{"router_score": "sigmoid", "positions": "rope", "rope_base": 10000.0, "init_std_qkv": 0.0533, "init_std_o": 0.0, "init_std_down": 0.0, "optimizer": "adamw", "beta2": 0.98, "weight_decay": 0.17, "decay_fraction": 0.558}
Below are experts of layer 8 (counted from 0) of a mixture-of-experts language model. Rows are named router (the router's row for the expert), up (a neuron's input weights, with its number), down (a neuron's output weights, with its number) and show model dimensions 0-127. Each number is 128 + 24 x the weight over its row's rms, rounded and kept within 0 to 255.
Before each expert's rows: "mostly gets" lists some tokens that are sent to it at least half of the time. This comes from a sample of Wikipedia text that the model never trained on.

# expert 53
mostly gets: " be", " not", " can", " would", " they", "ill"
router [105 137 140 155 147 149 150 158 111 123 170 101 174 126 110 149 135 109 110 198 104 115 125 133 115 168 107 137  96 145 160 163 105 173 115 134  92 111 120 126 129 122 135 142 166 141 134 154 151  92  91 168 109 131 140 132 130 110 134 113 146 141 137 113 143 115 150 127 129 157 119 160 149 150 126 111 126 114 143 144 168 125 127 123 122 146 115 165 122  90 168  87 150 145 139 114 106 150 105 138 154 123  80 123 135 144  98 122 154 140 160 121 148 141 121  93 109 114 161 123  67 140 151 108 122 162 167  55]
up0 [106 156  87 115 142 130 102 147  93 148 164 120 112 112 146 139 125 113 143 170 131 120 127 160 121 130 129  93 139 112 103 149 111 168 142 134 102 129 163 130  97 134 147 128 156 170 158 125 121 129 131 146 101 146 134 120  99 126 173 159 123  94 137 136 141 131 169 106 144  93 144 133 105 136 107 148 108 108 165 111 165 152 162 106 170 135  66  96 107 137 103 142 125 147 155 156 159 141 170 148 134  81 114 143 149 190 141 105 159 138 112 114 137  92 146 147 136 181 159 132 103  94 147 119 119 146 155 106]
down0 [100 108 114  98 147 145  98 132  81 166 143 126 167 124  67 136 161 106 106 163 113 106 110 118 132 129 150 108 139 143 100 172 131 128 118 123 122 143 156 116 124 133 122 126 128 154 112 153 115 149 137 108 170 171  93 188 162 115 134 124 123 192 105 107 161 144 114 125 137 147  90  87 142  98 141 163 149 175 105 155 113 132 124 106 149 104 130 126 138 106 100 140 112 168 111 160 132  90  96 148 102 133 147 143 137 120  95 103  89 147 114 160  83 153 119 157  98 118 107 127 118 131 143 141 134 148 133 110]

# expert 251
mostly gets: " was", " were", " is", " be", " are", " been"
router [121 168 144 133  95 143 134 163 133 127 140 105 142 149 130 109 163 133 121 102 102 116 127 113 119 154  75 126 110 150  63 111 132 107 112 136  73 134 107 129 111 115 156 142 141 144 100 106 163  88 157 125 138 144 106 176 133 137 138 124 100 126 164 156 172 106 153 152 120 148 127 173 114 184 140 122  99 134 146 144 146 122 122 160 143 100 133 189 131 104 132 125  82 141 127 135 108 184 118 123 111 146 110 115 119 116 111 179 114 123 155 171 132 127 122 103  99 151 125 124  95 168 152 121 103 153 113 109]
up0 [124 120 141 111  87 107 104 130 132 140 123 119 129  91 142 115 136 106 146 158 158 133 139 122 134 146 157  91 131 189 118 136 146 132 109 121 112  56 159 126  82 143 156 160 170 101 124 119 144 139  72 124 110 125 119  86 124 144 129 152 134 120 136 112 136 103 113 127 121 121 122 142 119 117  47 133 138 149 129 108 102 124 122 100 110 112 119 117  95 150 123 143 126 150 140 112 185 130 154 155 134 137 139 168 168 135 162 112 168 122 107 121 127 111 126 170 128 148 133 212 104 118 111  93 135  96 131 123]
down0 [130 126 164 115 121 151 114 146 108 142 125 116 118 116 182 142 116 116 152 123  85  90 112 135 147 102 148 140 163 120 154 171 111 108 163 177 152 122 135 152 126 140 143 120 110 127 120 149 141  86 113 135 197 114 111 125 150 134 114 131  82 132 112 161 127 135 125 176 140 152 142 130 150 127 147 108 145 105 111 156 135 113 139  98  87 103 145 152 134 103 146 118  68 122 158 142 110 126 139 157 159 164 175 130 165 191 162 129  86 138 136 133 140 135 109 177  85 147 127 144 144 144 115  97 119 108 120 135]

# expert 30
mostly gets: " d", " D", " ind", " o", " ", " und"
router [132 142 106 147 128 119 143 123 104 126  88 126 164 138 117 148 128 139 131  75 106 158 168 149 112 160 111 133 147 114  99 129 142 181 108 139 127 134 141 136 114 150 103 132 102 148 103 154 140 103 121 104 140 135 141 150 152 159 110 147 113 123 148 145 158 148 125 179  91 161 128 159 132 160 122 153 137 157 136 145 102 120 186 147 128  97 153 180 149 123 186 110 106 126 129 125 104 158  95 115 150 128 116 106 111 113  75 108 123 186 182 137 101 152 154 123  80 141 111 148  95 155 121 140 100 124 107 126]
up0 [153 146 150 101 139 106  88 100 136 161 109  96  81  82 140 130 144 140 105 109 141 167 132 119 117  81 145  57 157 114 149 133  99 141 119 114 136 105 140 141 130 102 112 104 119 147 154 111 114 145 118 139 133  97 133 128  89 129 117 120 145 132 155 116 123 133  87 118 120 106  95 152 136  74  84 143  95 119 184 135 172 142 114 131 123 135 119 139  71 165 149 150 110  84 138 115 111 122 156 141 127 116 125 119 113 135 139 136 175 147 141 176 138 145 121 149  95 172 158 125  91  94 137 117 136 142 119 105]
down0 [126 112  91 123 103 144 155 101 105 135 127 130 143  98 154 132 144 136 122 121 135 159 148 132 141 155 139 162 132  97 115 109 144 101 129  82 113 155 145 123 130 164 105 108 122 138 129 124 137 152 118 111 134  97 119 144 145 144 127 164  91  91 136 115 127 142 124 166 107 143 196 152  97 123 178 120 146  95 153 154 130 156 137  92 164 124 168 162 118 114  95  86  99  82 109 164 132  85 107 147 149 148 127 160 109 138 108 119 136 121 152  65 143 120 148 178  97 168 129 154 165 124 136 160 129  97 149 132]

# expert 153
mostly gets: " comp", " des", " con", " cons", " res", " inv"
router [128 103 138 129 102 135 127 158 115  95 120 149 185 146  95 163 130 141 124  77 129 175 162 136 126 149 139 120 129 144 106 120 137 123 112 119 126 139 102 129 138 151  84 135  97 157  72 124 127  95 122 120 142 140 120 154 150 136 138 126 111 102 125 150 131 126 130 183 101 151 144 177 129 157 141 146 101 153 117 163 121 115 168 157 164 114 146 181 154 108 160 111  68 159 137 133 103 167 113 102 142 165 135 120 106  97 115 138 106 135 168 129 103 145 159 141 132 137 114 129 106 165 130 158  90 115  86 105]
up0 [126 131 128 149 127 146 126 131 133 115 142 157 126 141 118 156 124 125 135 138 134  88  88  62 127 115 143  68 151 142  86 139 122 109 130 103 128 129 114 175 114 118 135 135 151  89 139 102 158 112 159  98 113  94 127 102 120 144 142 145 152 129  75  81 136 149 147 115 121 130 110 122 110 126 153  91 126  93 127  76 107 148  97 124 155 125  96  82 142 126 100 136 103 122 106 115 159  98 116 136  77 134 167 159 156 148 195 127 186 136 122 133 151 153 130 130  93 122 106  99 150 102 126 148 154 137 132 138]
down0 [ 82 164 113 186 142 153 122 119 101 143 118 163 144 135  92 163 111 184 146 169 124 100 156 129 120 121 107 114 115 155 148 148 144 125  89  97 162 140 114 124  96 142 112 156 132 130 101 154 115 141 138 171 135 143 141 170 115 130 113 139  89 138 118 103 115 123 158 147 156  88 147 150 147 149 123 170 149 122 141 113  98 152 161 133 145 137 133 146 125 169 106 137 110 125 106 126  97 106 126 135 161 114 132 105 147 126  95 110 105 114 126 159 112 131 106 132  86 114 165 121  53 110 112 178  89 126 119 115]

# expert 24
mostly gets: "c", " spec", "iv", " cons", " rec", "ric"
router [185 134 160 125 101 126 118 160 132 120 141 103 140 121 114 132 138 135 102  83 151 137 123 128 144  90 153  81 128 155  86  94  98 121 131 129 132 156 133 119  96 147  99 104 113 112  96 135 187 138 124 137 144 144 139 102 120 101 127 149 120 136 146 130 163 107  99 115  94 139 121 128 137  92 149 100 117 154 162 188 142 173 182 118 114 142 102 117 150 131 160 128 135  91 109 196 127 153 118 141 144 109 130 141 145 135 142 162 125 125  98  84 133 105 125 112 148  94  76 122  89 143 120 130 154 166 143 132]
up0 [132  84 147 140  98 137  83 125 158 161 150 109 123  72 117 155  98 148  89 107 131 118 105 111 125  79 178  91 125 126 108 104  98 123 141 120 110 111 135 131 140 130 128 113 156 102 124 126 127 140  63 139 122 102 180 137 130  81 107 153 123 143 137 133 133 116  87  96 146 127 131  75 156  91 119 130 112 188 139 170 122 136 178 114 104 161 115 159 116 124 145 154 102 123 125 126 135 105 144 149 129  81 101 150  89 108 115 136 136 126 104 109 137 121 147 121 108 153 144 116 101  98 118 133 138 165 137 132]
down0 [145 139  91 120  95  97 160  43 150 120 110 142 177 126 138 113 132 159 151 155 135 139 128  98 100  98 141  97  99 132 120 141 112 110 113 135 120 128 129  87 163 129 119 140  76 163 112 117 120 131 133 112 132 123 111 126 146 153 146 143 126 114 111  90  93 104 153 118  96 148 117 155 173 104 102 119 129 144 177 184  94 119 112 152 152  94 192 120 148 162 133 148 150 115 121 133 153 111 104 117 139 141 104 141 104 142 128 136  56 150 138 124 120 140 125 143 167  99 151 117 113 133 141 135 122 133 122 137]

# expert 157
mostly gets: " that", " who", " it", " this", " It", " they"
router [107 145 150 170  98 128 153 151 112 104  79 108 152 164 128 173 135 111 128 119 121 134 156 150 112 189  78 139 132 139 114 152 131 133 116 138 143 147 118 131 135 136 125 136 105 138  89 169  95 124  97 146 142 137 120 151 134 116 119 133 138 145 105 147 186 124 116 166 137 153 141 168 119 183 117 135 141 151 127 153  64 140 140 173 140 110 145 165 124 122 152 126 119 136 140 144  87 148 100 166 160 153 126 113 151 122  83 137  92 154 130 101 117 153 155  95 119  84 124 129 132 181 145 145 110 143 134 132]
up0 [129  88 134 119  79 122 119 137 137 168 139  92 110 135 176 149 107 118 153 121 115 141 131 128 148 155 155 109 136 128 119  94 101  77 133 142 181 138 161 151 100 131 113 151 139 109 165 139 144 163 100  98  78 158 150 118  80 130 135 136 102 134 169 139 124 111  94 113 153 121 103 123  95 135  79  95 150 143 147 110  82 146  98 108 146 106 109 133 140 118  82 142 125 114 141 130 189 103 149 154 150 108 121 163 138 158 132 101  99 123  83 151 136 127 135 103 155 145 139 138 146 117 137 144 144 109 154 105]
down0 [107 103 107 136 135 130 109 162 146 142  86 133 143 109 103 110  99 116 101 119 114  71 139 120 120 133 125 112 111 169  86 107 139  91  99 108 170 144 130 122 172 160 147 148 152 108 111 117  91 143 166 107 126 160 109 110 147 134  80 159  95 133 120 126 140  96  79  69  83 119 132 135 137 144 127 123 107 152 118 103 139  98 150 151 114  86 190 157 116 101 121 119 130  98 127 121 121 153  93 108 105 123 159 123 153 134 141 101 118 160 111 167 141 168 130 117 126 125 173 134 113 127  96 149 143 134 154 135]

# expert 248
mostly gets: " ex", " d", " ent", " trans", " direct", " al"
router [129 139 101 157 156 117 129 102 100 131 106 119 164 130  94 160  97 124 108  95 125 160 183 123 119 151 134 155 135 139 155 130  93 143 130 134 156 155 111 136 127 168  83 137 120 153  93  72 119 123 123 125 158 168 107 147 147 137 105 123 107 143 141 140 139 143 156 157 122 141 127 194 111 151 156 154 175 163 135 160 116 116 164 153 140  95 150 149 130 134 162  97 103 123 127 121 113 166 125 110 159 148 120 100 124 104 105 112  91 149 170 160 100 144 131 160  81 129 133 128 112 153 138 157  87 131 127 157]
up0 [114 118 110 137 124 138  96 103 156 118 131 112 103 133 145 135 145 166 147 141 143 132 150 100 148  87 120  90 166 108 181 120 134  90 117 106 178 127 130 108 155 114 120  95 141  98 136 111 115 155 112 141  94 136 158  77 107 122 139 140 125 132 155 115  80  90 151 101 109 123 113 125 138 102 103 122 153 107 110  93 154 148  74 134 107 145 103 126 101 134  88 126 105 154 124 167  80 163 113 127 127 133 131 112 119 168 186 157 165 138  91 139 153 107 137 166 115 149 173 118 122 125 169 126 147 141 117 124]
down0 [ 65 130  90 162 108 108 112 116 104  85 144 114 112 117 167 126 114 129 105 147 151 128 111 150 101 136  63 117  72 163 121 134 145 133 135 100 137 152 182 138 123 165 137 102 152 137 117 112 121 103 137 105 125 136 119 106 123 110 123 140  82 126 121 169  96 127 136 180 152 122 127 116 155 152 176 142 111 148 154 134 140 143 157  96  94 107 110  96 120 154 157 102 116  89  94 163 126 148 128 151 100 133  85 114 178 175  85 116 155 115 137 115 112 109 122 129 133 151 123 125 130 137 124 103 136 124 145 133]

# expert 17
mostly gets: " through", " to", " into", " under", " by", "ould"
router [143 153 142 142 125 127 124 113 132 127 132 106 134 161  91 157 119 113  89 141 146  98 117  89 134 174 108 115 123 194 154 170  74 179 131 119 105 116  98 172 162 126 111 130 118  88 123 174 122 126 129 134 124 155 119 155 134 102 128 121 156 129 121 117 108 102  92 144 114 150 147 140 139 164 113 104 183  86 140 154 133 121 107 139 132  99 155 139 130  70 124  93  90 167 162 103 124 136 152 149 146 101  89 125 121 100 132 145 131 109 153 122 138 148 153 133 137  87 137 146 140 122 156 150 131 103 111  91]
up0 [157 118 123 141  96  68 135 140 157 141 136 113  66 120 101  89 131 138 112 113  92 108 104 136 135 130 149 168 127 146 161 110  85 136 100  96 153 133 144 116 140 157 138 126 163  93 147  90 103 113 112 124 111 119 139 133  88  65 123 147 138 120 152 146 154 104  80 115 148  69 112 106 114 107  89 152 125  92 144 116 153 116 153 140 123 132 143 114 112 133 131 151 130 140 139 133 154 108 141 132 127  91 140 160  99 118 134 147 118 119 134 139 123 100 154 104 175 159 158  86 169  97 140 120  94 107  92 120]
down0 [141 129 174 110 121 115 127 105 103 134 148 156 145  98  74 189  83 156 105 154  93 115 146  88 157 165  48 121 152 134 152 106 130 110 118 169 130  98 126 138 132 152 152  89 153 114 150 143 103 136 163 134 160 133 130  96 151 103 135 108 124  95 126 115 106 123 143 139 134 137 121  97 142 132 158 147 144 131 135 132 124 103 135 145 102 134 129  82 127 131 160 103  79 113 111 121 143 127 133 148 149 113 129 106 142  83 127  57 120 149 138 102  85 115 112 125 127 107 137 106 134 156 110 150 104 118 106 116]